From a checkpoint of a small mixture-of-experts model trained on Wikipedia: 48 SwiGLU neurons an expert.
Below are experts of layer 10 (counted from 0) of a mixture-of-experts language model. Rows are named router (the router's row for the expert), gate (a neuron's input weights, with its number), up (a neuron's input weights, with its number) and show model dimensions 128-255. Each number is 500 + 50 x the weight over its row's rms, rounded and kept within 0 to 999. Numbers have three digits each.
After each expert's rows: a language model's description of what the expert responds to. This comes from a sample of Wikipedia text that the model never trained on.

# expert 19
router:514576619489493501480585580505469481539459483486500436466542492503443513485506499441462527530590557552452496474481416439581489414433562510411493584566460526364519484531626531501508518566460472565507522464603501544411493499433546495482460538398513495578591505568576515479559476451571439470479526508536495505511508483450582526541461515494539481450432437445438543495487531461530492516459
gate0:461392529583560498556435513592484531552444422482466511511552562511582419455591562492394536398501501510538559493415506470470478577455514576473593465559523443478481524552549586494510415543495465473442428555536496512490511515559527576532457477420638501472414458425537506406530505530489445444594554407520513518561540424503538509511516540502531523518482494467529501483493548547510589443430
up0:531413517534518400402482584503561543457487593470525506567568507480435476530455347478557523539419527502475493530545531366532486461429479499547477632501476497466428451491534442544489469527367440456528640444427526470575440512456459488530496420554474504517400492442557498553562534440562593538485593534439514566469517512423511502560568526564524496530534436541554579570485476405479515517451
gate1:475480493583470505389641481419464399447543461519480386474464566491507443466566494480419491468491444553486505509464505465533462506586545385589486482497449481501529490526548467481459455502398493477581468479532543539440575468529562534501331524500558492472525480530485479483501444512466414484481478435506462542476544436489529473562465514534495556530507465414535534473496465448497486445454
up1:512471452527504544511549510535458498552442445518414449523460522464464511515492528474496453477528541539489494502565526569573498531479370514494589583469519527474461536494469488564483431555430519452518478565503574430504493524507598464638611595452473461536502499490518391569467478506457559470530471452422554512424517530470510489676552634477423518511448521518429501472523411481521452502511
Description: Consonant pieces inside words

# expert 22
router:499550520507514488548563550443432411598393445464486476464538516577510486471421460460511438425527525518437526484544454425459595442514457469467543513550479513396513419514546435502544476512500485525540459461492490472474446489428520499644472540432519549463560488599554536503447502545558462455616459483522538593530489363452428558518574447585475467559519569447552572555421489443467609558499
gate0:510501469439509467418464490500588523488475474550599467572499372456494498578463466550552498419521395504522507555522595418533473500515531455492450443569533589625448573520573561530436427482551452577450524466503485493543589499435453552529443552543501487375490475529493461413521514501548487522466525494546578477500516423431554476500536338493481513481502522515508501560473511606468367523455
up0:577469480517517486506488501516496418404472495557475457484503433510436593482523472517476508440527584484497599441451504566418500547432454510483394586551393366508486437572485406407586394518485500521553484481541505555477513454472482479480541542425465502532525471604431545507536443455506457477459567419413495523450444451561492543534471560596486495465554479557529538447539512535600505517531
gate1:557416462531523427545517423489525466540523511489508433501524534467505462456466531537433524409554438522533504515525583571477496491579435495585527480486463499475417529537541532591492510498573457461520503577447497572516429482480425509467528576426443530501512473546560590527436505504519457495495522379432465513558536513431549531480447547572580492561474597482425586525481499479546554488513
up1:511448466560497502542553542535487545566484430484427561456495450401534497526540458518606561410510421527484590493526510541580487402462479492470613524459571484536508578507522567408579497508399467496486550569434482529429438470535522390481503517547545522572459567534465483511481453500456494509597382522470553486540447514526564505531616495561530498469534566546566454517501516546563460432554
Description: Capital letters in acronyms

# expert 2
router:502464469468560485531498546417442466478419496430538417441547451532507514460496513451413488426503472553404484449582454481524469456476407557449535529529477443470515563559610478484544507536463539587462477463565500443433480496382574567604401531395515533511519509514544497517512552588594443487549434460577539444532590440439378466530521490540475455482368527390496527486502494508458565482473
gate0:473425501557491432513528531552531459510476496414539450541510512517540454582519468420446523526488418567476420439424494514454492364565551485480509485582603570427564432533518444545502494574461447432434558511553456474436529348508557455490481458456555524527551512454512481534582473515584505533395510540512541620589547603459466568509525451555513497488471405475528486456532513493498413537508
up0:473531592470494433497546534534424529475476496568455447533540539529561532384522502543601581508454531485491460412594489516447471490494503559394493461482467491501540521496538494473528464493557464629543503511455482617523467587455498568546465409516549549571444541538467530391450566519463475454546651495461516562456581493469494500452467493450510462542399513511445469507469454530430586527556
gate1:446531509509508519409541535589539537571543488492532482564419543511437474522567551437466490478428513513549439471479558515463532502492527610484428493460445476510423553449529516481561504561538531470506500552537521499620404519409508519505483480435493512465546526513582482516550428502511533561357469457553475527515509573505454504477498512580618455494477490392536427486501538412565496466507
up1:499498503495469450456512471566554563449505437589474640631448576458503505415468573502484435497423489439612517528447521585505493473424547514515522416542567528479481448452501459445555550460505505478499520508562553564410533403448500600515439476503489514513476471467450522523552457438512489527580536419478467372397614527553457460607522495483478532471474488541529532583445537483552550558532
Description: Numbers in tables

# expert 29
router:492615604458528475488542535507502374537443451486571436532556571567529476419489512471395499471594508537481511486444432483479449362520470556494482470487438492508539499554477498533474610457548449512514534499507538420481373483424584482451425559557548522551529531490618517489447505532545431510571427480500456567541525461413443549416516500521511468488401472437513456509514537520487550480485
gate0:512487524452472471625489480525448414504548451428510554416532495517363453552451479501541448406440561480446539545552407534555523526536524535524586515478559441508518426439499518437520535489516485514520494515576525442453483454396382573464509434483484536473486416443503470495496393415463475533449519538420497374468512538514518472547506493467503542524552530512456499499513519417474554523451
up0:467520546423509454566545397424519531440486508505575673483471438586524538587552506474479557531523476520505483460439489544523523612528446544526587599505554555489490504512454554451598543547515578505412582506462428411467592431488402477447507488454523498619518443551460530378527535516456491491495419490458533486405476527454508471554433496515496547431605529493501483496443497559510547510536
gate1:490468481512448504512603577474554481456483420549443420487602565496486553470439499490449480466459608567464464564600544490525533488514529508449525479484483574562580510484465525450501580463495458440480470494433456499525459602455434455401489542481590370528483538511427538459550573463454497498481506474570629551444508467544532484416500503407424514473487466459528475550439461551555535567546
up1:517470473467498510472525507501536461493415485402563493459537426475539581460449425600479444484471493458451482452502520494432473489515502513462530554560478424543565451431484468487485416518535490431528580446409377484434512545517401472581565479472534468550393470514482436523489494461538542542487466528541417491482456467495563524520450537440449513330530423481536533502518479443503567464477
Description: Month names and -ed

# expert 31
router:566448531491455467524569545505496429551476450469489388454550475561540512414466480524513548460500522519480550478615485513510505458494461549495517566518446526458510494580473438448554505539490529541470541402611441439487550400478404492574393496444507567501504468561485488533484555602564573569530500495527523622556480473422520450428526419509534537510538476395416530564551582505460528547438
gate0:598509488498467535550523543538652432498523455501521416522583425473466432527525477423508567449420470543357509558457489512609417467420484538501534447589409466476516452519508516462599479506450429469551454442466552482460508495454452485438478505551499526475455495538526513500459601506503576472480561470560436482498493492461471469441437435581502556453564591416415513573543490532514525554519
up0:475575496590490556482497504544519451467488587546563525492518507426535396474488504429418541580510444493510542459535468528538517356550393419502476494559477516480477453589506490416461456424472495469546511425482493538467545536476547493569572452503575510465462528512481540513536494426409490499565537411482538568567492429495535503494475508539567533513439600457495519439483487523518513500547
gate1:446350530491508628457523411581544502525445399557560404531478512533537471515535504478497538438557420508398488520543524417541455427527471510531519467516431545559429472471538557549419394533579516556508511445472460497574520553449449584529442545589449454420514482450500488455543492552517495542483541464505461519516522483468501519391570526477494615568506470462457473558575500521533456507420
up1:457548547443564583497443509434414494507488540480600495512475515416521570477458451504596527457492575522445555486545528512580450517483429431538495479558508601458559585486530578472484544369459516436508448577464509519542542471441510546501523567479516533506529503517497478441510503512517513487577497577485525477527478469449431454565576564540579512555501464470475546547567552533533560459425
Description: Infobox list dashes

# expert 9
router:491484546520644507547572532525490457446526435475634407468503482545518459468462533410504441560557527505455576444521422434492465496460481544467514571539482573515564439524509510519577485614561421517522593413508552545468389459499466614520482566459491519476593475559465493547443577480556433579539442442477548498535526446479486530475501452546554443500455477455463557515499513456476582497535
gate0:470511529476564429449453439496445486502414501542553484463501507518482520426512499513512523521529489493462498485440422461464528565470520514505426569462360577494495469600532484494468575443601448486488490478478392461532479514455455490415497384420544482524499529442545436456472543609515472519529460499543614550490519475480501581550502521436502462545533506495506528544497455498572531508481
up0:496483414573646460450452489519505489454502565514442488558541475496491566502437481533517463473504522495496501489557473493497494538515593537510437469430460442445471519443560502455549461459492462561543510558401480409468640474502510436564540511528518478419447586420562647520542491521510541501571540454525490494586433539484506457466531454608436443597429603587434580433415426441435534544446
gate1:427481483505517522567555603489416585479580548582479480466472582506517547421421600475568563598493462462464514553467462467533431532516471586450482544535504457512553528463548562510527551600557444460489484419482526509511494502470444481387539519454558498467506472517408559528458532535504432547519469488453496539475480514519516450544390442546480548530503481473423566416518586534613507505524
up1:496635569489519486611511498493427467503480513471531566482421543500578568475439637505566559435544460407444474498537544489478483517497548545456463567521539576480502523549531579512460485534490541524429490463503558475353540416559560443484504488470524513401487475515489460508446470489472440463400507541531484578534546486447609530525419515463460594513515473524479499481413514501482451605468
Description: Line breaks and n

# expert 17
router:483412575527460584543523519462428525467504441473429474536515513554472524480441469433482463501462508473506456545475396512398424391452473508497563482460454485526535438595567482509528510542402475548471556424537440444439518535404448538507448601446555513534568494596523488468528534549508479592509440535488530593566539365498520493393481486538438464621450552502495502538418539474451489603458
gate0:443470595490565460503526495368535481449465469596548467648523433511548533504531488457455509555418494500460510476531562576530422460415574480623562458508478567503455533513536563575488517580466549528538468421531448557477425549485463519469515509383439471507530491565492456502482419594409507452538486441541440446475395482539570546549531471425431519524496454454456581449502484465461553514505
up0:448542455380448491482505551661529459428477478476513489466472543510449549499497405426630565602448542555533434529475530493557532519504504469542538485465458455439560502539493468511515530617515469446496527389575499549504526444441554571506510543555564521401495505547505499545446538485440561569497481487530529475507469548484478422577501463452549466469463500537496417559463531538513535515544
gate1:591470476540494507470484607455441512528569467504427485502507507558464431476478544502545515537515510500387483405509465533541544415568608436478516566530567395505553483520510476525444504453550517579533541447505675470486523400438472465449542500497524502412538540531571549530472477589500467541520468561494541472529566571454403437485570449516468390503512424481537544455363504603499489499520
up1:569502459545470573433425395473585461466469465514467489468471532514428501531511463506515432398445496472504483609482439527466558571498571535485479523518525511515537502504435460479575575554402468426435350533463453608593500557471469543474497492522484503579515444562391559508535527457444690546512544554459501535559495513446572527530489573530508379541559472528552528578518536524401483535484
Description: Personal name pieces

# expert 30
router:515518526492458590613607483496470457467486508439450538408575596561515420434519528430509484394493417551444532432524501545497575381477560577464563558510460523446509391511527500501543576509450508645527556438506466399498510475483436554507397533508479548497646457518538526407570575462541539503491445521585449473534494525492538602453533504551549528580460552466483520476485541465463567511525
gate0:503454502563441496543456510470455449549466473495509475426452528503566522443674444529508466430527514425510476558505529547609520422433499453432536490544450483491502554573522490416514520415484525531401433435489467461495465515482518576479508521552565526453557504516564515523512463475549457520482490444461462564528526517493481493458445503520520607601551479538434567452497626529507540517524
up0:419466507492520524535492475526618520483497431470417555493477459570543532411524486584551461439574524471464484393523520523508479512512543514440444418488478461494458584493523473456579460648424499458506461482483438457523435458400519477403568499554543541480525516519505449465550535529364488511452382514553437515478511461419532537465499478577415581415493419476531565565503580558514485554493
gate1:619465542577464532479582411377577496501502556502463427460503474565406496487527485518526541594503484500467556530489559491469515492491544535431465523443474461530481601525487527507513507559483431548398464493494494472574533462482535569522488433527496448510506470421553517468537484376511469466525500533510498566419498489568536516466474398564570477436540510600511574492478496521444447447623
up1:510575494575644500548412558486539478555479518526530475624588461386521481560545510477506458444431445505494480465534441553538400500522582572465437519473583435428552487446449429470505543563499465533472511492472476476450449481490493499501526457575546548443542444498501490425538460507551555453482513540476602408498610513507509513541479459381515452527471461513535572531496441521553541526491
Description: Prepositions and possessives

# expert 28
router:558571522448530466557580545468496429488522470485482444540489550516496443518444512434416551478497429494423562539500408475545534454451471515425536525531503468446523455570583514527531530525495508501526460462565466500490403475451518607539412501523599585532528472526518535545447518563557491474493432516557474498589510417460463555467529429593502447616481542542428554477534475430466555506493
gate0:536513580415621544533520573470496494550626455484462487515514533571577555554509524510425513515412571581520522593493513545483531472474432529509516494475498448551587523520568499596400536524459535520569538506360513543487485470549518470497526550436454502505530552522450526504508552476465435526618537471579524465395465390431538495556527518498472491535408577619463506398504526467608598513525
up0:503598527570508450416479496544491471536571483499522491360537471475430466580485515482467531485507536420480503463433615565499447422455472561496490457601515489454536496481520537501555444508536574513559547544510480442451398454542498572435552584550578405477359532519479534469508495605394543579530511456520444527456567436515356496530543429525495544462437519399571556586500528426539461465484
gate1:545412591537416520494473429567487487501516506456592437484513630533468543510579523431555493574474509454496465479517476484557530490491531577477469543485510469505539402506480481486476478598556403526566438480490521571552522487398462527577431564485582521471553544503515432541572448557419506558539523552541507487468370539508341521495465511543489440494515446471540433509483480442464495459438
up1:560556487503573547447468508458469600491407539523489448492460519489509547480517501560463515528529570436519414544508503509449521557516421510536464452484472546467555432461529498489553475510464445516496448444426529606522615509456537414460495563450390524527503522502569618539557549468538440584553457365454550436429568546545528539478375531419487435460477367401523560513561494417455455531381
Description: Verbs and adverb endings

# expert 16
router:543512560525462579560534563478484404493505456435492469418600508574487500529505480513485509535500484507466463482498411522532420532455490539503519466548424579424557424568529482518543557526435548549578529481513484456431476484458466479547431475396543559514517534583528474504602534524557539596526508524448511515524550458490454464512559537554529508461441588363436572520440565480383502564445
gate0:539497456618500458511517552443531457501603520436513537407440467439465532478511484407389525513461566612468514520512445460589526563524462481417559410414447537433463500467541437479551574539505452552568500495538514520522544519420458452582464497454561451534457462479406587478493466503461566594535512484554494545523481495467500583438469483635514594441532567492498514450443567461493500499447
up0:503455531542540520429448435487428550504503432503424498646508510469576436536477594531504510502472533470559358487428559482480546492457534381442477618491428405564530575458549517454315499453525490542591469485538480530463496453553399605482492478504556469554414488482480486486473628512477447555492495456476532462547504532487501528522506577465472447487548430491485412515528490478425537519497
gate1:543470543486547486531511493548476482497519493456469455525564513507458509519574467550556507468529507501403534457567489519481473462480492525504462463543466481548649540559479576556517444530464476539548460507579565565478453583481408449542500541441472538563476428473563517475536481465484447508505548484453596586499511475444575584530539608521499486496535508398431513468431550427411475502523
up1:505555520543448495471516502532492550497442533454555399482618554522577439453522506545538599501530478522499457467552423459455506528496505484460505519556510573531469520439511491521537460591530571515542428534500547463545466533377611580439521510487498508582578551518467510539620528485384456532540465511484588528387510510520492502459495511604486565425545522453538396438427443450589520495485
Description: Hyphens and headings

# expert 4
router:486500485488567530536559442444527524512568431466615500531457460503456485498484475395483494485548437560506483455563443528468466463384538624387527552546495557510527471536493448453462539511486355544493509446547538464477412520499552528489500581535544467478502431605585492462462525520501469530482487533541450554488517480407499525547471449505473480450473546413406457548444554362416538567543
gate0:464518454419547489443506468456448477575539491398510479408418437449547515468397516411567575457468495522450484470523569522502478549494430570447415541514461517529472445557459522551506416483522500460501466537578479498447489533474508425405442499469500427468459503486569571400559477512554473443513528449460489545514569416568474511463534412488380523401497501450468486407596511466483445428488
up0:535531510464443520521541519436544467516519509517518539480465515592466517559514431532545423487489400460621485483495527592479457413477557447477451456513464500544524468446520563475453531518501491492495510516517399513578468436418481561475542540523460467483440406596572505554451477514501536471594515618609476511494475460528516574521574574491542500416511440465592605449549492528475460476398
gate1:412487452494458566472567476507458441594551471506514513497481592561513464452536454512517535452560496499456568513417472545552454495484502474503471576556505523531415519414511537537443486506535472552452604482593452470478491411559532447485499454399539620441566604568519520390433489459493463472497426452550466505548623491471515557508506438575418498519384513413487492498537524510553494546632
up1:470457474452528461455487422493556520389581560536507511576541433447540490499467535453511532435449501570533512369403541541402461476489529432523448491522428527432469493520527559473528484515493561562491523380529486534402431494542455545573582478471531373533428464485440584492568408506524584533495546496508455538469484513471446521475536448534521480410624483526519492562530473481487427506465
Description: Word pieces after articles

# expert 8
router:492511517446535526566505607500436498483512434470549500430494459544536427493467559498474512467579400458473418448504446523438472457503501548451508575469502437396483394604480429512554576484505488558533496485595484440487522490502469487527436494340459531526526437578463456462453514573522493533591419462549526506584532530415512595527600491510484470479411525485478534566500524431382545521550
gate0:534568495474505476511511481516414548546627532434500462431496562560549593566507388493467486434495475600452527494500559431412561569434446486549521530548583429494520467493553471552561493485548544486461478463484425465514427508566509515465458451505488455554451494637497462491442460560526565508545453589532527414502525495491409509530510499417488494429501518518463378574534470490452515574421
up0:535513528510593483452503460432465483488404551523468488560423411518481500479551431465494472384461415604495565574433527536507647522502514557482470439453503487510551507484518495503542454430556490458517506615521448527473401559580509564588550502531515536539536444543508580526450460456528570581485465391542427430564569514422431489556542454399488470612498509551382491521514476529458487594432
gate1:439524459554518537463470587483524509582499456447529493405503450556527393570479519496494455501483497479522544589558490581478527447502561507611444521544427477493579438531534417467496529510478418485544504486490558547495456539498530563425488489413478448532523482549456534519473541445552529494487470464482411540492499481561477583446538523570514408523413471475654529441496539397540462505570
up1:512537487543531413455464558549457510571452526456436490559449572465499538512493487567440586507463476486572416554506511511502512545491539499488459554509526539530520582534545540458394533538450493446637462497551564526530467511565541463444458539501529474484480380506435498500546495577491514528410536458483496463537464530486549589579494504476538514539436468503406486555600550371433487491504
Description: Word-initial fragments

# expert 20
router:584564572456542548588566481414402511602414493433560449455526447570588462419455519526486511484527419487471504375449501502486572497408504520488586468586569449432580398509487475535496470493481408561564530439481484441416467518466523512533501530429567444475487421586594489411499574563544424531510482488455427538514480514451510497504520519481532570557499514429514561495464497494455531578458
gate0:515417538475389510539523442518526530476522489602446515418472479550614528525496540500515558358444526433523555477458448532526581444499645517541557560477509409533561424538520489593447497579461457494490464476386489534470464466540465484484537539544594515553525480480397434426489570651538518556525529424420474503391468466481487508552535510523558493537553493487424524506514383463520490483453
up0:611513543475550484474531506621412453481512515540503595471580554486512482490595433520528553588471513486503582555445544442489507506492535525549380539518402543469476641489433551456499476559619533429455531523542396490557565517492602531591420484511437490561489465443494503543478481449389398489410530448531577530493548525442530487404483489432481576488490425493540528473480428570516532491508
gate1:423556630442477358500558423553434454581457528468540442617439426530438499627517539592449458502502455478526601508480455537415457442547486408455532510401453526543469508546521480495476477540518476457501480459421482497506465471458448501629542507468535522506506545528569432531508534542516545445560498514625413583470452522576524564489554523521484500492537532475461493454493468491461525520430
up1:489461454481482453499468432574492455498439528496542445471467522451563479497561442503457489556562448509459456513499552542536530553569604509586632463465581533419524488471483469552512452565508578516466490442433468580572457454551493504549490416543501473505466417566462593513523485548530601530416503567435575415459513427449453502578407515480515607451410520532417498445503485570553475463536
Description: Clause-break commas, by

# expert 18
router:484488567446503464544585550472504490610520451507501493413557484531481525507409522457433489517501459536471492481461454457438547444428482486471507531597424453463514507546581407501527540556494530546512537437503482451465451454485496468598524597434568551432607508590536460539505535637564423511539497500557543537548520456476385576462540470531564488493473589513497561472467507435482618583526
gate0:501537508451432447482458564513525464592492468537399485483505578506468553533404568528564560449526437506577523442446407521580465540421487475446508495514497488564510464476462460511443492538629474527449465491562408552557522542500463483551433523394571479472525514421495579525514473547479511496491418540451542502574548459549575494494538444552526517503557409554528463470482471433527512412414
up0:474498558450533468587491464498550489531456538595577459549543520523518403505484486430439508504554458484558507470589594499544535518488477492444461515463565451510579419490585566523422546423511507507491413594435480523464467554528518504482432447491483418500532566424527463427397470497476569498506551487518506489412375505470526408557492532509529469437544490503528444559552528469492445449545
gate1:535464524572429550533506523518632520520579541492480475475479620427496463523476507480519582445549492509602476467474448505563467565556496507566561542481525557564432515549489539540524541498418518437553557527517477464558542531475469408484525518472408546450524545494548433515496399511505377581505494437484569557470557481503452557483411521458423517580515443426493431451441521479517471491575
up1:555454490546464442585477541484465399566480522512494487440480499497423507479489539536485522447444571483482542454526505383424486519428489600394538477586518502500570562509428496472473513478497451500494585459574593500519505429547547471422490582540544557476545556537431509493453552503481530454511390513419544595510552467558558575522442493449523559475459539519563533507442544597389396507536
Description: Word-initial consonants

# expert 23
router:559550520460510499507514514485454545585453408522453458495575552545511447457498577437534454475529430502505575468513501399495533481435525497523566495540458554464531426563531509438461619547398468505521513472587500564499479524487480523534475508409439565530514466595635480522452616512530501499566404521461446487522575461510464446465584542533489519506483499450493578566424540489499602487420
gate0:413496478447494528495444504496388633471460433521558491417441531474430565436547532417487599482507567512472466448518470486483517499431517584524551466466393466566439477404559527436426561529464498478469533481587560438461473576415467488473485451509542477489460450441593542478485509392506490495597537513501462542438599531491432530498563512617517560465456548470569582529493484514475572470515
up0:453556390481490458575588484588547454534473586534504477525593466497462461465595484579435477473558516465561554465428464364585545619475510498427451593519417540537428539483524518442449474453501543553475449461601568455452450492574432559504466484480542557513465534399612570460555503490452511483493533432531434495560426498444463553472399472585548516451394533487446531408469504473577559504479
gate1:617519431529482399455512515471511590510497461437523507516404554576502426531345485535496514412487531479506413492493480493495424452466549454652550501471500512542527494436520520462615526532499480495429527501525457488418474523490418430502485436534527471510443460539524509499511414507480531500543434441503509486515584416517663452547549438560633540541563510461559462512512438446374563503496
up1:513574481542489550550425414362468507587485490434472577547465458558421518636497486575562504559495420533481417558543532482516540526480537442504439453496481467572436433518495467464455504476490427532389551595400495511519456513522431443457423487548531446471541570482477551467511478525517538462468485514548468447445504508419419468550484472521485459502504481588520468567470542499459484560559
Description: Verb stems before suffixes

# expert 13
router:518553573451562567530514509448439453612465462472526497511460461640471429453510508428538436402487461591437459502516470472464557456502538564439559452558477510457573432512534453477550505602432454519578616490604527465418459513447452549579480578477534573497527444458598489524478498529510501592490507434496544541530536446459466549482503444621527457575482558414446588576496602447500549582484
gate0:564489514538540481694507460523509488418537462488498447462500515535504501447479392488510491527434430505467473452506456546562573541514518560408534430495510490527587539453482528576453545595546531544545525501501464526562439420601409451460490597474512553470509447476538482455534519568430577546467539414520421553637526497537467573474373461501507537445579485505492530536510487419540539470552
up0:515503494502493389473538581487537441553428518489422541494561484492487538504539548525513542442560495452533480506502404489580465454553582462540468496511498427457506602501512455531537492633421404493569529558546430495485544469497544490492555455527485453465469585498445573474476539621616467493468458537539498529505542525481465490546443529490505540543477470445491529469544512651529414571531
gate1:492573489526527466597428467481603455510396455497466550470440464480468501533499494482475541459468423546454521452601477497497606485486598534418464473498523523484493558484482478573505523467498457514497437439519522549520467490549540487496511519516421555493601540534505604465536577507573604534544538461474501487484512496576480506463518417399561495570485435478446589467437458472538481580542
up1:511505538532449532496600468412410417478539561548452487567403478531436479450459548419541524480516499377471534533487435505432438547585504554539539501556507433455488443497479550524465540481488510555430435391484593528472414441555457530439431522452558447429482530543562422549523531403455507433543522416444401481501481494546610446538391520446472516447542490603429497421419505448458444479489
Description: Definite article the

# expert 10
router:492514529429501477521534516451484521475450439494493540483516514570521474546428530453488475407560458508447504487512412456481573412502560491469523488535448538439494476473520417480467504504421505513523537459563537444448526456482538479606442579466565515508643532576535472542564524522586463515526431526570559566513618426431482532410530432651501480498451540530477519526401604485463578599480
gate0:499540539509530438477500535504512599473606446503559456522433491370487458529511449530532496507515562465456481555582458550521515487607528495474508470463507482507528500546616432465441481337567551484552460535493467502526445473423475464471557536557471567554402534491447516553533431500506557457476518479606454539420636548534466514467466571516456529457473530487491580473471416504577465399475
up0:520517424524536501455515506528592447504440499601455560494532482539477593537472529475458484586490480548508476484456520537538528554540561453511544470516587437493461550607467477446552433535479564447539532438501540569508468418545488505535471492487558464475492485514526592532432626494458454499442478520402444502499432557463477518513436504465488527479425574525468473615531458602448516446569
gate1:469456626509504493452518472458523436490442485527540433522467590502475491457484492503486461492613550508380443513462501481490577457545517425492504449436550505497535511528479464479434448563514431476444527520429481524459500423542587496453451403472504497540539444481519419479552445391501516478500466479434471464561571526454472445570498465566468385544587446587518421505496543525472424489588
up1:474606543550518556586443508527558423539534544494524538504500487488576551498458492468458514565386535590536536492479463498521465575497487408452469595467491426420469464460513538515584403523546538605614455553459446470486499477511440480521521554395540520505453498398512601641431639517522548470496505531498506471443549546483482508460515582432531485461522451460568496470500470512550535542519
Description: Name-initial pieces

# expert 5
router:559488541414498472489548550528420500488422511424561463490586438508501424474439509468439450441529493463473471476568464443542469468390486522485502506562544449385491505569579417540559486584531459595518525455549504422441509453420474460536393527506580580510578465643466550478514568590482453471529448475539489483482522467419504464408469517536534544561466479435513502517520495504499567492533
gate0:495452492417472535564530600477636508550477508550582452463507471570515535556492452502508461534526517492495497493505419395599435498475528522518474477488521561507404507482519597542412505474504459469450460494570395432596540503423458457522514491547456523504512449563518383495568407503458475502500460476514518476521503503496571480432489427479471477515521481510539547474532609577484482496466
up0:419572431498496498467517486568467422438503548517514469413388484473568540525557495566524503555509527428462530455488472492585550501624458547437457592484551435438529433593482550538489459547494486515484466567543511485466418489506452451528480500497486521538475445498477524402475531600423430497393480462527583520466549448520508443462556455505487546649512498474464602550533559551446503386535
gate1:442518473554461491524490352503494519535501454512494447576461462539506537476458423422420604479514424524416442562471553566519525465528528486471449525495541465479557544512495569532607439552424521570569567486467514515502484453551486504613551456516521501486570518500496447486544491552386536475445535517580615519413511481522393541548465433501487480427513451451438497449515541565451529581535
up1:445532487459533481491505609716472547564475577451518506502519488529552482442525522526463472443502540406465509514506412573518458514458489501526511508485462536560590586522514554353561552496460463454406457492494524507532448496516464489528447479453492503545485561511486568547480525495504451489500488478459505482540556493475542460567443418493495445521504483522485533487457459600466514484521
Description: Decimals and sentence ends

# expert 27
router:558468564485546556560566554472555496527452481422461516479571462574493453464372534528467542502509469549468479509579446494459567483426411500381570578545438559437539520480521514495484465593431490553574534368532462454368403432490522421574477472460541544568546502568527498512479549576507476506490449555596461540565510433444495468425561470509556501500512566474411526512475466436373537530480
gate0:513479525421476438452503483447429603499560417453460492525491543537522546604444482536498602489587544499556450471523511479537520457504492502435515511519453524555454507563502467542598405565498448404516503479549542524535462399518526492521486512466487560550563476484542498485485485464459528435490481489528474550556511468460501516474470430452513492455562613441523497509481484443540490451613
up0:498549442558499448540505413565495547540590560536572430584541517449431503489452520559447396489450515542518538555434520529494554544593551532561569506489523502526487560473494479538503492527487490589554524431457519514541572447500509474522508519548472529515533505439437480473492579521495436436455437518548505405522581471535439490532509579584469520486497394560573448386514529458540464501601
gate1:531452570448492515463456580482490540508494495459464486503549573525491472529551412447470565455499590488534485498454490558510539444505581431521410499400479517459376464499493439552536550500477463471615494459528467581493516530455444468591425463466511544477481447581497494497475420609529489466510510537601530570584569503449482542523508516515552521348557451461492455461472514461472577518504
up1:486556533440514553487525414492496510533573530515477419454518452509519503574582547458496397529509430449542482418542495468435536392494481486544404445516466581477497524572401572507483552479431454531509517567492554487595491564453514477441435521505504524496528522550481501468497536479459469436505387528491539541517482552514477527451440510511539440536451531541575578480622438361561457518517
Description: Opening parentheses and quotes

# expert 0
router:550537463417535511536539521441427463548513417524569516424519494521456485467481499414482444424523384452495468522493480512465507386521518481444595498555444576446563484474655512467475488600531343521536508383576545499450530467382536518532466551475498527508516523563542439531502565538532526479479507504513455492508511516423593614464553429562551468525367576519514486472437503502486528547526
gate0:479612441421456509449433535498444524460477474585525525509457475511434543521498440494482524561579434562457510546477506572531470504463500441521487551594522545520479423494501567485453445471466478472549532467551494492419452418531588550502538508515529372469434471506522394465550507473489606587460536581465467455476551538558503515475574492525434529370448484545456452492555566513433491461496
up0:389470482441510577465505507505552466494570496557533417555405492475595487517548476459507373464493525592470572499552459491472530501432555538576452478458422511433489459436486500498446498577442414450515409549525448490422426466554451505490499485489483480558410537485403475501560512516527511470486476552481499542464496451518436465557594516452539454491553418436503607533445470523551428571486
gate1:508487504500554494462541528426474580499573496437471412479464485497594441546531468595465464551617485383394541511501596593530463453499545547465499552453482493527446512490520553504456424469401473483548479542562450539422432520468467413481525497573510524492403452475463607609484499532599522448600476467610463499504499505517564606558473460499452450515465418522538562481559456497481466596453
up1:464449569505469556555532490504426522460447436544533539542455516513442556392481529519485420417495518526518466463524468515498493507434410469514484558524490530465487584456613478550540539425535509530495438404548526548506423402504481486434474612556494502543471619559555422381489534493497570444451497590543598512359599566471504483567508543488519492555465504583487548514448497462524446501493
Description: Infinitive to, Ch/Th onsets